config.toml
num_hidden_layers = 8
hidden_size = 128
n_experts = 256
experts_per_token = 8
d_expert = 32
d_shared_expert = 0
hidden_act = "tanh_gelu"
moe_layers = [1, 2, 3, 4, 5, 6, 7]
router_score = "sigmoid"
normalize_top_k = true
routed_scale = 1.0
balance_loss = 0.0019
balance_bias = true
router_cosine_scale = 14.0
init_std_router = 0.0322
lr_router = 0.00089
vocab_size = 7669
norm = "rmsnorm"
norm_eps = 1e-06
tie_word_embeddings = true
optimizer = "adamw"
learning_rate = 0.00361
beta1 = 0.95
beta2 = 0.95
batch_tokens = 65536
max_seq_len = 512
train_tokens = 258400000
max_steps = 3943
dataset = "wikipedia_en"
Below are experts of layer 3 (counted from 0) of a mixture-of-experts language model. Rows are named router (the router's row for the expert) and show model dimensions 0-63. Each number is 128 + 32 x the weight over its row's rms, rounded and kept within 0 to 255.
After each expert's rows: "comes before" lists some tokens at least twice as common just after its tokens as in all text; "mostly gets" lists some tokens that are sent to it at least half of the time. This comes from a sample of Wikipedia text that the model never trained on. Tokens count by the router's weight.

# expert 38
router [ 84 186 184 116  98 117 147 149  98  84 134 168 128  99 123 114 178 164 115 151 109 108 133 137 150 136  98 122 154  46  85 174 171  80 141 129 154 162 162 125 144 153 134 146 151 193 113 110 120 129  92 110 100 130 108 135 107 133 121 156 135  60 116 174]
comes before: " |", ":", " as", " —;", "|", ";"
mostly gets: " name", " known", " named", " footballer", " off", " signed"

# expert 4
router [ 70 113 104 119 145 135 133 172  85 151 123 119  96  98 107 152 182 124  65  88 150 129 106 146 121 142 125 140 133  65 116 124 138 106 108 138 101 144 138 124  94  99 128 153 104 181  94 121 165  91  50  69  92 133 125  93 129 140 207 150 170  94 129 170]
comes before: " ", "od", " \"", "im", " +", "cast"
mostly gets: "od", "im", " Commission", " Court", " test", "ipp"

# expert 173
router [ 93 131 134 133 140  93 140 100  92  95  70 119 123 122  89 151 140 120 144 150 132 116  86 146 121 154 130 155 144 111 102 187 189  96 127 154  81 146 126 122 142 119 181 145 138 126 133 117 117  75  90 147 115 115 147 137 161 145 125 138 123 115 159 192]
comes before: ",", " (", "\n", "'s", "ov", "is"
mostly gets: "ić", "ova", "ja", "na", "jan", "Population"

# expert 201
router [110 148  91 137 157 164 187 119  91 149 120 171 136  73  96 116 146 165  85  94  91 126 100 194 216 138 133 111 123 115 102 117 141  78 130  88 142 132  92  92  60 110 122 128 152 160 116  68 134 117  77  78  58 169 175 138 132 104 107 142  86 106 115 126]
comes before: " the", " a", " New", " his", " which", " their"
mostly gets: " in", " throughout", " of", " across", " kind", " within"

# expert 141
router [ 92 153  72 128 105 125 161 109  96  97 107 118 135 177 119 121 151 113 118 127 102  81 118 142 165 168 150 144 105 120 115 130 156  93 105 160 100 107  86 120  91 123 162  99 175 129 105  87 148 126  76  74  58 118 139 115 163 104 124 148 149  83 178 149]
comes before: " the", " a", " his", " other", " its", " an"
mostly gets: " and", " &", " or", " with", " of", " management"

# expert 142
router [ 56 121 103 118 108 128 144 155  81 115 151 148  98 134 124 145 114  87 132 117 117 143 126 166 211 161 155 120 165  61 147 104 118 156 105 136 136 137  86 156 108 105 139 118 171 133 120 115 140 114  67 172  65 118 154  55 179 146 108 112 132 132 134 148]
comes before: " ", " York", " States", " N", " —", " L"
mostly gets: " either", "\";", ");", " Pl", " North", " New"

# expert 46
router [ 77 100 117 132 114 104 169 136 135 152 158 139 117 133  93 118 139 104 107 102 140 132  88 173 203 144 100 157 191  64 113 137 137  99  55 191  91  86 134 157 111  76 142 141 102 181 128 100 153 100  87  99  85 108 147  70 122 124 123  86 115  99 181 154]
comes before: " a", " the", " an", " also", " not", " born"
mostly gets: " is", " was", " been", " being", " be", " became"

# expert 126
router [ 84 138 136 110 127 101 148 112 101 125  91 166 131 136 153 158 113 113 118 119  92  73 166 149 101 106 133 131 167  99  86  98 171  81 115 144 120 154 182 176 123 152 157  97 147 143 137 108 134 115  64 107  92 154 124  83 138 141 147 139 118 108 113 176]
comes before: " by", " to", " in", " the", " a", " as"
mostly gets: " released", " announced", "ised", " named", " built", "ized"

# expert 250
router [ 62 115 119 104  91  88 139 107  82 103  93 181  96 114 141 174 125  74 143 123 115 150 127 167 170 177 122 138 152  59 141 155 143 109 121 128 118 177  97 121 123 137 131 155 129 169 132  49 163  59  46 103  96 153 139 117 142 101 115 136 118 116 166 200]
comes before: " |", " and", " (", " is", " in", " –"
mostly gets: ")", "),", ");", " countries", " America", "\")"

# expert 103
router [ 57 160 123  58 130 118 167 103 159 110  67 119 117 146 132 179 112 122 107  75  44 154 170 148 169 109 106 179 142 120 128 134 125 102 117 155  88 115 133 118 141 113 183 100 157  74 132  62 109 108 106 126  98 127 139  97 161 150 128 123 156 112 123 147]
comes before: ".", " (", "'s", " was", ",", " is"
mostly gets: " Jr", ".C", " Ltd", " Inc", "ilm", " Sr"

# expert 184
router [ 76 122  78 123 105 135 140 133  78 135  84 150  95 146 113 148  86 121 167 123 103 114 110 199 131 151 100 131 177  86 136  98 163  87  88 201 105 119 155 183  83 161 139 159 166 122 157  89 122  85  93  93  58  80 141 103 151 111 161 137  93 128 127 178]
comes before: "|", "==", "===", "The", " The", "In"
mostly gets: "==\n", ".\n\n", " ==\n", "==\n\n", "===\n", "ly"

# expert 102
router [ 49 157 114  92 135 156 152 145  99 114 124 141  83 120 104 124 137  56 139 130 148 114 111 148 181 104 123 152 169 103 107 156 194 104 148 107  81 153 108 125  98 170 165 118 131 157 150  68 130 111  71 163 101 102 100  56 148 142 126 139  98 106 129 215]
comes before: ",", " of", " and", " (", "\n", " in"
mostly gets: "rop", "wards", "hens", "ips", "jects", "overs"

# expert 80
router [106 121 106  81 147 154 145 150 120 120 125 146 128 155 161 106 174 157 124 136 130 160 156 131 157 170 113 109 165  86 127 191 156 136 130 144 117 157 120 156  91 145 115 149 158 179 154  99 138  92 112 113  76 174 188  89 151 126 131 131  70 122 168 168]
comes before: "0", "1", "6", "4", "3", "2"
mostly gets: " ex", " cons", " acc", " inc", " Em", " int"

# expert 230
router [ 50 132 157  73 105  96 102 114 136 116 158 146 149 118 148 122 140 128 141 137 112 150 119 157 172 127 169 109 189 128 143  87 218  87 144 131 131 162 148 166 123  99 119 123 134 159 191  75 137  88  99 138  89 110 184  74 160 124 137 133 105 120 137 166]
comes before: "-", ":", " JPL", "te", " active", "u"
mostly gets: "te", " Location", " Coordinates", " Species", " Years", " impro"

# expert 202
router [117 131 113 101  96 121 164 111 134  94  83 160  90 118 116 154 156  63 132  99 111 134  89 210 148 111 106 165 153  73 131 118 171  86 117 127 136 148 102 142 127 140 141  97 170 129 132  67 122  63  77 122  86 132 120  54 165 124 128 139 127 110 148 176]
comes before: ",", " |", " (", "'s", "\n", " and"
mostly gets: "ington", " Johnson", "ford", "mond", " Scott", " James"

# expert 160
router [ 66 133 128 103 166 116 133 102 127  60 130 180 101 147  93 165 143 124  94  96 113 126 108 189 183 109  92  82 175  80 146  89 149 119 106 117 165 146 101 124 116 113 109 132 107 140 101 106 125 146  64 111 101 125 154  94 169 128  70 161 107 134 123 166]
comes before: " ", " |", " —", " —;", " \"", "e"
mostly gets: " —;", "/a", " cast", " says", " Short", "tt"

# expert 28
router [ 40 122 116 124 119 120 129 142 143 115  84 114 124  92  90 115 144 114 155  50 172 109 101 166 178 127 112  84 133 114  88 143 191 109 119  91 128 167 138 156  92 161 146 117 139  99  90  90  97 106  74 154  85 144 157 140  90 198 137 106 142  89 137 157]
comes before: " the", " ", "born", " a", "a", "es"
mostly gets: " on", "°N", " located", " along", " consists", "On"

# expert 61
router [ 86 163  68 105 133 160 159  91 120  94 143 171  83 125 119 131 160 104 165 155 112 100  91 219 130 186 141  94 159 117 119 143 151 149 126 126 114 146 142 160 155 120 176 107 148 156 104  40 123 109  65 114 121 106 107  89 142 130 147 102  64  82 154 186]
comes before: ",", " in", ".", " and", "\n", " of"
mostly gets: "ics", " species", " music", "ments", " games", "ations"

# expert 240
router [ 69  95 114 113 146 170  90 126 153  84  93 135 112 116 125 180 132 112  47 101 137  89 116 147 158 189 137 143 159 109 132 139 182 111 109 135 127 125  98 115 156 149 155  82 178 168 143  85 128  80  79 180  78 107 113  98 136 148 177 147 133  75 131 220]
comes before: ",", "\n", " (", " and", "'s", "\n\n"
mostly gets: "berg", "son", "ler", "ographer", "eller", "rator"

# expert 96
router [ 56 136 121 131 115 131 166 132 116  90  76 129 118 138 103 141 132  64  77 130 131 127 105 179 152 118 106 140 135 102 107  81 146  63 112 119 126 163 122 107 116 173 164  49 111 117  88  79 148 125  68 126  51 139 123  81 166 102 130 106  82  88 177 185]
comes before: ",", " in", "ing", " and", " to", " for"
mostly gets: "ising", "iting", "ift", "aking", "iving", "ling"

# expert 246
router [ 94 134 118  93 112 111 164 150  97 135 134 141 136 114 109 117 122 135 108 123  67 107 117 149 178 148 153 145 144  99 150 122 179  79 106 164 120  95 126 127 133 101 165 123 139 174 108 116 150 136  69 159  30 107 119 135 185 138 171 129  96 117 138 160]
comes before: "|", " and", " but", " which", " he", " including"
mostly gets: "\",", " career", ",\"", " Plant", " |\n", " ====\n"

# expert 90
router [ 75 146 110 106 137 120 194 111  63 124 101 164 124  85  78 144 135 124  57  99 135 136  95 152 211 114 137 149 140  99 133 133 173 115 108 131 130 124 137 126  84 123 153  93 175 135 117  66 130  77  87 134 112 129 182  64 126 161 177 129  72  86 133 158]
comes before: "20", "19", "1", "2", "3", "18"
mostly gets: " power", "ottom", " shop", " energy", "ox", " spring"

# expert 79
router [ 65 136 107 110  89  92 172 147  82 108 112 154 106 113 101 163 182 131  94 123  38 174  77 142 175 134 109 109 141 102 110 108 118  94  93 126  96 106  71 136 112  96 187  98 103 173 103 140 119 118  79 119  90 147 157  80 129 126  96 140 123  96 188 152]
comes before: " and", " the", " but", " which", " he", " who"
mostly gets: " law", "\",", " Law", ",\"", ",", "),"

# expert 113
router [ 59 170  75 159 141 111 177 150  98  93 118 202 153  78  79 169 116 122 183 133 130 107 115 189 177 123 103 137 144  98 120 172 124 139 126 150  93 134 139 102 104 136  88 121 130 127 119 134 136 153  69 138  62 163 129 106 133 129 118 132 110  80 138 160]
comes before: ".", " |", "0", "–", " |\n", "th"
mostly gets: " ter", " tw", " vo", " Sil", " Tw", " spok"

# expert 211
router [127 155 124 147 119 155 203 167 111  81 143 145 121 118 162 121 122 129 130 144 122 111 132 130 125 147  93 161 170  99 128 126 182 116  84 147 108 105 100 112  84  85 159 126 159 177 165  25 101  90 105 122 100 169 148 113 118 138 139 145  99  47 120 124]
comes before: " ", " /", " first", "n", " round", " time"
mostly gets: " first", " second", " Luc", " third", " Bry", " Santa"

# expert 212
router [ 61 145  92 142 150 112 134 154 112 116  92 157 135 136 126 156 122 105 100  69 131 151 144 180 149 146 155 143 158  80 103 102 174  82 116 165 104 159  75 159  95 135 122 135 164 128  88  74 118  96  92  98  36 137 187 105 100 110 106 161 123 107 123 125]
comes before: " ", " /", "i", " ·", "s", "an"
mostly gets: "ang", "ir", " MPC", " Chief", "oin", " batt"

# expert 114
router [ 55 153 158  90 137 131 157 163 100  77 111  88 125 130 150 162 140 130 126 119 105  68 118 152 136 153 132 142 193 126 118 188 191 119 101 152 115 187 119 129 140  81  94 129 145 125 136 101 167 110 102 101  91 187 182 108 102 153  61 133 101  99 166  99]
comes before: " ", "is", " to", " /", "en", "ed"
mostly gets: " due", " fact", " Preceded", " According", " like", "ov"

# expert 39
router [ 82 107 102 109  99 127 138 152 128 118  70 136 148  80 120 144 136 134 112 142 132  82 100 179 177 121 130 140 151 104 106 166 151  91  91 126  85 125 106 120  90 139 162 123 119 147  82  81 158  82  80  74  29 125 144  91 129 102 145 135 126 115 172 192]
comes before: " the", " a", " his", " an", " their", " this"
mostly gets: " of", " for", " as", " at", " regarding", " contains"

# expert 25
router [ 39 127 134 104 106  99 138 121  73 128 110 133 146 129 142 127 166 156  91 115 138 162 152 195 120 123 105  77 114 134 111 102 152  61 139 118 149 147  95 192 131  99 185 119 139 130 170  76 159  83  50 116  57 128 135  85 123 119 113 134 139 135 184 198]
comes before: "-", " of", ",", " in", " (", " for"
mostly gets: " Award", " Council", " Center", " Association", " Group", " fund"

# expert 11
router [ 74 138 111  76 126 156 181 163 135 109 105 131 133 113 100  94 146 123  60 104 122  74 129 164 166 114 127 112 172 125  86 126 204 107 117 150 167 153 162 122 122 122 133  65 137 155 124  81 125 139  84 129 121 160 129  94 165 176 109 100 107  86 127 174]
comes before: " the", " ", " a", " his", ":", " office"
mostly gets: " from", " In", " Born", " along", " rel", "In"

# expert 62
router [ 47  95 126  85 145 108 169 130 153  53 153 126  73 118 124 128 125  73 105  69  86 125 106 164 185 182 148 154 148  74 159 119 147  92 141  88 124 130 170 128 148 148 182 119 122 117 147  91 146  73  88 125 110 118 133 105 169 131 170 159  51  87 186 133]
comes before: ",", " and", ".", " of", "\n", " was"
mostly gets: " it", " him", " them", " information", " London", " development"

# expert 238
router [ 80 147 144  29 150 113 171 156 110 148 119 166 150 106  81 128 147 122 129 136  77 170  90 162 175 120 145 136 207 144 180 140 203 116 117 116  96 175 109 181  79 139 165 176 103 134 100  78 156  93  78  77  93 124  94 105 123 122 129 149  91 130 145 137]
comes before: " The", "==", " In", " He", " It", "In"
mostly gets: "\".", ".\n\n", ".\"", "\".\n\n", " ===\n", ".\"\n\n"

# expert 143
router [ 93 126 132  92  90  64 159  98 140 119 141 142 114 131 100 147 138 148 101 147  89 140 137 194 155 167 160 101 163 109 122 102 159 129  97 153 115 134 137 156  87 121 173 127 122 113 142 105 131 132  56 149  95 184 118  62 129 107 146 132 123  77 141 166]
comes before: "-", "|", " ", "   ", " —;", "----"
mostly gets: "\n", ")\n", ".\n", ";\n", "\"\n", "'\n"

# expert 193
router [ 79  92  98 110 132 117 147 148 116 130 165 136  98 103 157  85 130  77 119  73 129 137  75 217 135 133 131 135 130 133 121 146 129 102 114  97 145  99 115 155 130 139 142 124 108 148 108  52 142  97  60  96 101 140 137  94 131 132 143 192 122 114 217 177]
comes before: " of", ",", ".", " in", ".\n\n", " and"
mostly gets: " ft", " species", " building", "°E", " areas", " days"

# expert 164
router [106 117 112  78 115  94 130 132 126 137 146 110 124 118 102 115 161 158 141 148 101 164 125 135 123 132 117 116 180 112 148 109 145  92 136 140 130 172 148 170 147 137 150 171 172 150 144 112 145 124 100 131  92 138 137 101 161 148 155 116 127 137 170 147]
comes before: "-", "==", " The", " In", " He", "In"
mostly gets: "\".", ").\n\n", "\".\n\n", ".\"\n\n", ".\"", ".\n\n"

# expert 77
router [ 96 151  75 139 138 109 163 129  93 149  95  93 122 159 127 109 132 112  89  67 101 146 108 168 139 159 111 142 164 113 157  95 192 121 101 134 154 127 151 175 104 185 172 141 126 157 140 103 118  99 110 101  48  98 126 113 128 137 197 131  71 111 166 163]
comes before: "==", "The", "===", "In", "-", "|"
mostly gets: ".\n\n", "==\n", "==\n\n", " ==\n", "===\n", "===\n\n"

# expert 100
router [ 68 164  97 130 115 145 167 135 106 117 125 126 118 138 147 145 109 104 109  94 100 116 164 121 144 115 156 128 164  79  49 180 182  79  88 115 121 131 125 166 105 115  81 165 111 135 138  81 110  94  75 103  63 103 123  96 127 115 126 113 148 150 139 168]
comes before: "19", "20", "18", "17", "/", "16"
mostly gets: " following", "ind", "/", " under", "re", "..."

# expert 60
router [130 111  88 153 146 155 169 118  88 144  98 194 132 139 152 162 162 134 121 116 110 109  68 133 111 138  83 117 169 103 156 118 140  94 101 150  90 177 104 175 137 114 102 151 137 131 161 106 143  79  57  81 105 159 144 124 167 145 148 138 165  75 172 178]
comes before: " |", "n", " (", " the", "–", " |\n"
mostly gets: " after", "The", " After", " when", "After", " thus"

# expert 37
router [ 56 148 177  90 106  99 126 141 123 136 143 176 120 153  93 106 111 125 107  93 117  99 109 133 162 178 101 156 180  96 140 172 150 114 151 156 136 131 134 148  93 140 170 114 126 119  99 121 108 108 100  98  95 164 121 109 146 160 131  95 133 105 122 138]
comes before: " ", " |", " (", " was", " first", " Votes"
mostly gets: " his", "\"", " him", " No", "He", " her"

# expert 67
router [ 15  91 110 136 108 156 147 156  66 142 107 116 116 106  81 166 155 159  83 141  86 127 113 185 138 127 208  90 156  74 134 171 184  96 127 166 125 152  63  90 105 140 127 121 147 140 166  76 161 103 110 136 110 149 151 105 134 116 133 133 144  87 159 130]
comes before: " ", "18", "o", "or", "19", "54"
mostly gets: "==", "or", " Card", "ș", "um", " Tor"

# expert 255
router [ 80 127  88 154 118 168 129 115 122  90 139 148  98 138 133 157 215 123  67 147 112  89 121 165 179 152 117 118 125  99 119 165 141  61 115 126 112 127 111 159 143 106 154 120 175 141 146 118 125 114  93 113  47 125  73  92 171 126 187  97  85 130 179 183]
comes before: " of", ",", " and", "\n", " in", " ("
mostly gets: "ist", " Candidate", " Minister", " character", " artist", " politician"

# expert 83
router [ 88  81  72 142  86  73 163 107  82 108 176 169 131 141 100 190 126 115  68 100  88 124 113 151 121 181 130 134 126  73 168 109 146  86 148 157  89 109  87 180 154 120 133 119 131 205  96  94 110  85  56 119  70 119 174 113 145 138 136 121 120 141 130 142]
comes before: " and", " |", " which", " but", " is", " including"
mostly gets: ")", "\",", "),", ");", "\")", "},"

# expert 127
router [ 66 114  86 127 119 102 166 123  94 105 132 188 156  90 108 138 149 103 146 125 110 108 147 206 182 137 158 104 121 109 108 165 140 102 140 142  65 158  91 146 114 127 129  90 119 159 122  93 153 145  89 128  74 142 155  49 215 109 103 131 116 119 209 130]
comes before: " ", " A", " The", " C", " —;", " S"
mostly gets: " —;", "):", " :", " ;", " featuring", "\":"

# expert 189
router [112 125 117 112  98 153 166 123 129  91 116 194 135  77 112 119 121 137  85 123 112  84 120 220 113 160  96 107 188  81 133 169 157 108 134 125  89 166 157 101 114 134 137  96 129 120  72  76 138  54  90  92  62 150 169 136 117 116 170 133 119  83 160 148]
comes before: " the", " (", ".", ")", " for", " in"
mostly gets: " against", " Votes", " Time", " votes", " points", " Result"

# expert 43
router [102 185 146 121 171  84 119 165 145 147 161 157  98 109 125 142 140  62 137 127 140 133 143 160 164 134  62 149 188  79  90 148 178  90  90 107 134 123 134 144  88 113 123 139 134 135 138  94 180  53  82 147 117 109 171  76 173 160  77 165  98  74 107 149]
comes before: " ", " of", "T", "d", "U", "ed"
mostly gets: "ear", " one", " You", "com", "loy", "her"

# expert 195
router [121 117  99 139 123 173 165  97 119  78 103 159 117 128  96 116 168 123 113 142 150  90 106 180 132 130 114 152 158  58 155 154 141  84  98 122 130 149 153  99 119 149 126 119 125 131  95  75 121  47 104  92  98 120 101 133 133 142 150 144  96  72 130 138]
comes before: "|", "\n", " |\n", " (", ":", "\n\n"
mostly gets: " music", " record", " country", " song", " Music", " party"

# expert 165
router [ 69 118 148 108 163 128 148 143 112 138 132 166  72 105 139 178 171  91  67  92 117 123 105 184 177 154  76 178 178  82 168 134 167 111  92 154 138 139 109 162  96 144 100 112 106 113 179  72 127 121  91 140 104 139 187 128 140 168 115 138 135 114 168 127]
comes before: " ", " (", " &", "ne", "'s", "ott"
mostly gets: " age", " Smith", " Hay", " Jones", " Johnson", " June"

# expert 109
router [ 76 125 124  79 185 145 164 157  95 137 129 169 108  80 110 151 120 142  63  88  91 140 145 119 194 126 126  94 178 131 161 159 151  87 133 133 111 124  72 151  50 141 128 177 152 148 153  85 129 131  76 154  64 129 148  92 132 145 102 123  89 142 158 135]
comes before: " The", "==", " He", " In", " It", "In"
mostly gets: ").", " married", ".\n\n", ").\n\n", " son", " wife"

# expert 85
router [ 81 146 124  62 156 135 140 158 136 155 119 145 117 124 111 170 158 140 146 108 134 160 111 159 155 125 155  97 162 122 177 145 170 110 137 133 122 121 139 133  58 110 155 135 163 133 128  76 135  68  76 136  73 107 138  76 159 124 129 161 124 145 148 181]
comes before: " The", " In", " He", " It", "==", " She"
mostly gets: ".\n", "\".", ").", ".", ".\"", " ."

# expert 218
router [ 64 120 139 103 125 135 141 119 146 126 102 148 144 127 135 186 118 135  67 102 129 154  98 142 210 163  85 158 152 106 150 145 183 128  96 100 150 145 152 135  97  90 173 108 181 121 103  73 184  25  92 142 122 104 120  98 126 104 152 131  77 119 206 181]
comes before: " |", ",", " (", " and", "'s", "\n"
mostly gets: "eth", "ees", "oms", "ody", " do", "iles"

# expert 63
router [110 135  95  65 176  90 151 125 118 116 101 110 129 139 117 132 149 131 132 173 104 121 121 162 197 130 145 110 176  96 158  90 151 154 102 135  98 148 143 114  87  91 145 113 158 101 124  50 100 152  73  87  72  99 148 125 191 107 117 123 143 133 170 182]
comes before: " The", " the", " In", " He", " It", " This"
mostly gets: " by", ".\"", ".", "\".", " with", " featuring"

# expert 163
router [112 106 115 144 156 109 126 183 142 110 149 158  84 140 129 144 124 110 153 131 107 110  84 126  88 105 122  89 124 108 108 177 141  89 113 135  96 168 116 101 109 110 177 122 138 144 116  75 148  58  32 105 101 131 135 102 149 138 124 107 128  84 150 154]
comes before: " of", ",", ".", " in", ".\n\n", " and"
mostly gets: " film", "″N", " game", " series", " album", " season"

# expert 228
router [119 157 121  98 145 182 160 118  99  44 119 131 143  87 147  93 170 153  77 137 168 130 115 220 142 151 101  75 123  53 139 114 116 149 128 159 133 175 120 132 162 148 119 115 126 129 132  78 133  99  41 131 106 120 129 103 171 115 150 107 116  63 153 135]
comes before: ":", " |", "\n", " \"", " —;", ";"
mostly gets: " album", "″N", " Award", " music", " Music", " —;"

# expert 95
router [ 76 112 140  79 140 161 145  86 124  84 115 142  88 115 137 150 151 133  80 124 104 151 111 161 166 116 160 147 141 109  79 136 177  98  92 110 131 143 114 139  95 135 140 114 148 139 139  35 136  69  60 137  74 161 123  53 113 148 168 136 114 134 143 203]
comes before: ",", " and", ".", " of", " in", " were"
mostly gets: "ets", "ants", "ities", "ures", "ians", " games"

# expert 190
router [ 54 148 135  88 142 113 185 166 145 142 168 131  99 112 122 125 130 140 103  89 130 141  92 110 139 132 113 154 143  76 109  99 194  69  73 147 144 161 148 130  78  88 107 123 100 166 107  85 107  87  73 125  98  94 170 151  96 200 112 128 114 109 176 163]
comes before: " ", "0", "g", "k", "il", "o"
mostly gets: " May", " March", " September", " February", " October", " April"

# expert 22
router [ 82 154  94 135 154 158 184 125  75  53 159 179 101 139 125 189 162 133 110 102 118 117 158 202 148 192 146 129 118  77 106 104 186  74 160 126 124 114 105 127 147 122 153 102 130 155 159 122 105 126 113 114  81 139 141 127 159  81 158 107  93  85 155 180]
comes before: " |", ",", " of", " and", " in", "\n"
mostly gets: " political", " football", " member", " social", " Football", " education"

# expert 42
router [110 142 142 112  98 130 154 181  93 132  80 132 128 116 113 171 134 108 140 163 153  80 175 185 148 112 111 161 177  65  94 114 175  70 112 157  84 135 134 168 140 104 173 103 151 155 140 124 155 108  72  99  98  85 205  50 135 121 146 149 128  60 148 130]
comes before: " a", " as", " the", " by", " that", " to"
mostly gets: " as", " became", " including", " such", " known", " called"

# expert 213
router [100  70 126  91 136 167 168 111 112 115 113 160 105 118 163 168 161  77 127 131 147 124  92 200 110 126 120 128 145 103 119 154 212  97  97 142 143 130 167 138  94 112 138 126 144 167 126  36 154  82  24  87 111 148 134 128 158 164 174 136  99 107 122 183]
comes before: " the", " of", ",", ".", " and", " in"
mostly gets: " are", "ants", " members", " areas", " features", " teams"

# expert 44
router [ 81 100 118 103 106 108 106 124  95  89 112 176  87  86 131 154 146  60 105 104  92 153 110 164 163 156 121 169 106  86 109 112 196 115  97 130 111 142 101 140 101 157 149 108 165  98 153  71  81  65  84 115  83 133 151  79 128 106 120 134 138  69 140 208]
comes before: " |", ",", "\n", " (", ";", "'s"
mostly gets: "ville", "°W", "ington", " Stadium", "ford", " Johnson"

# expert 130
router [ 76 118  99  98  93 116 176 134  85 161 140 148 104 149 136 120 154 135  66 122  64 140  94 139 125 136 120 140 165  93 153 129 126  86  98 106 101 139  70 184 117 106 179 113 143 186 125 118 100 125  52 103  94 139 148  91 165 158 152 166  96 118 150 155]
comes before: " and", " ", " which", " the", " but", " he"
mostly gets: ",", "),", "\",", ".,", "',", ",\""

# expert 149
router [ 66 106 153  88 135 125 145 149 104 111 120 118 139 102 114 152 144  97  69 129 111 122 101 170 173 161 106 136 124  82 146 133 167  74 160 167  98 177 101 138  75 132 146 128 133  88 139  98 101  70  96 145 126 123 111 122 127 101 161 132 114  88 176 183]
comes before: ",", "\n", " (", "i", "a", "o"
mostly gets: "ić", "ji", "aki", "ki", "ović", "ami"

# expert 32
router [ 85 139  74 137  94  83 145 112 114  83 133 152  97 163 146 102 131 110 103 103  87 155  95 179 173 171 157 110 126 108 132 104 131  87  92 103  94  94 138 165 103 135 152 151 135 164 139  90 121  87  74 122  76 111 159  60 200 119 105 132 110  99 189 140]
comes before: " ", " —;", " N", " A", " L", " D"
mostly gets: "%;", ");", " —;", ";", "\";", "\":"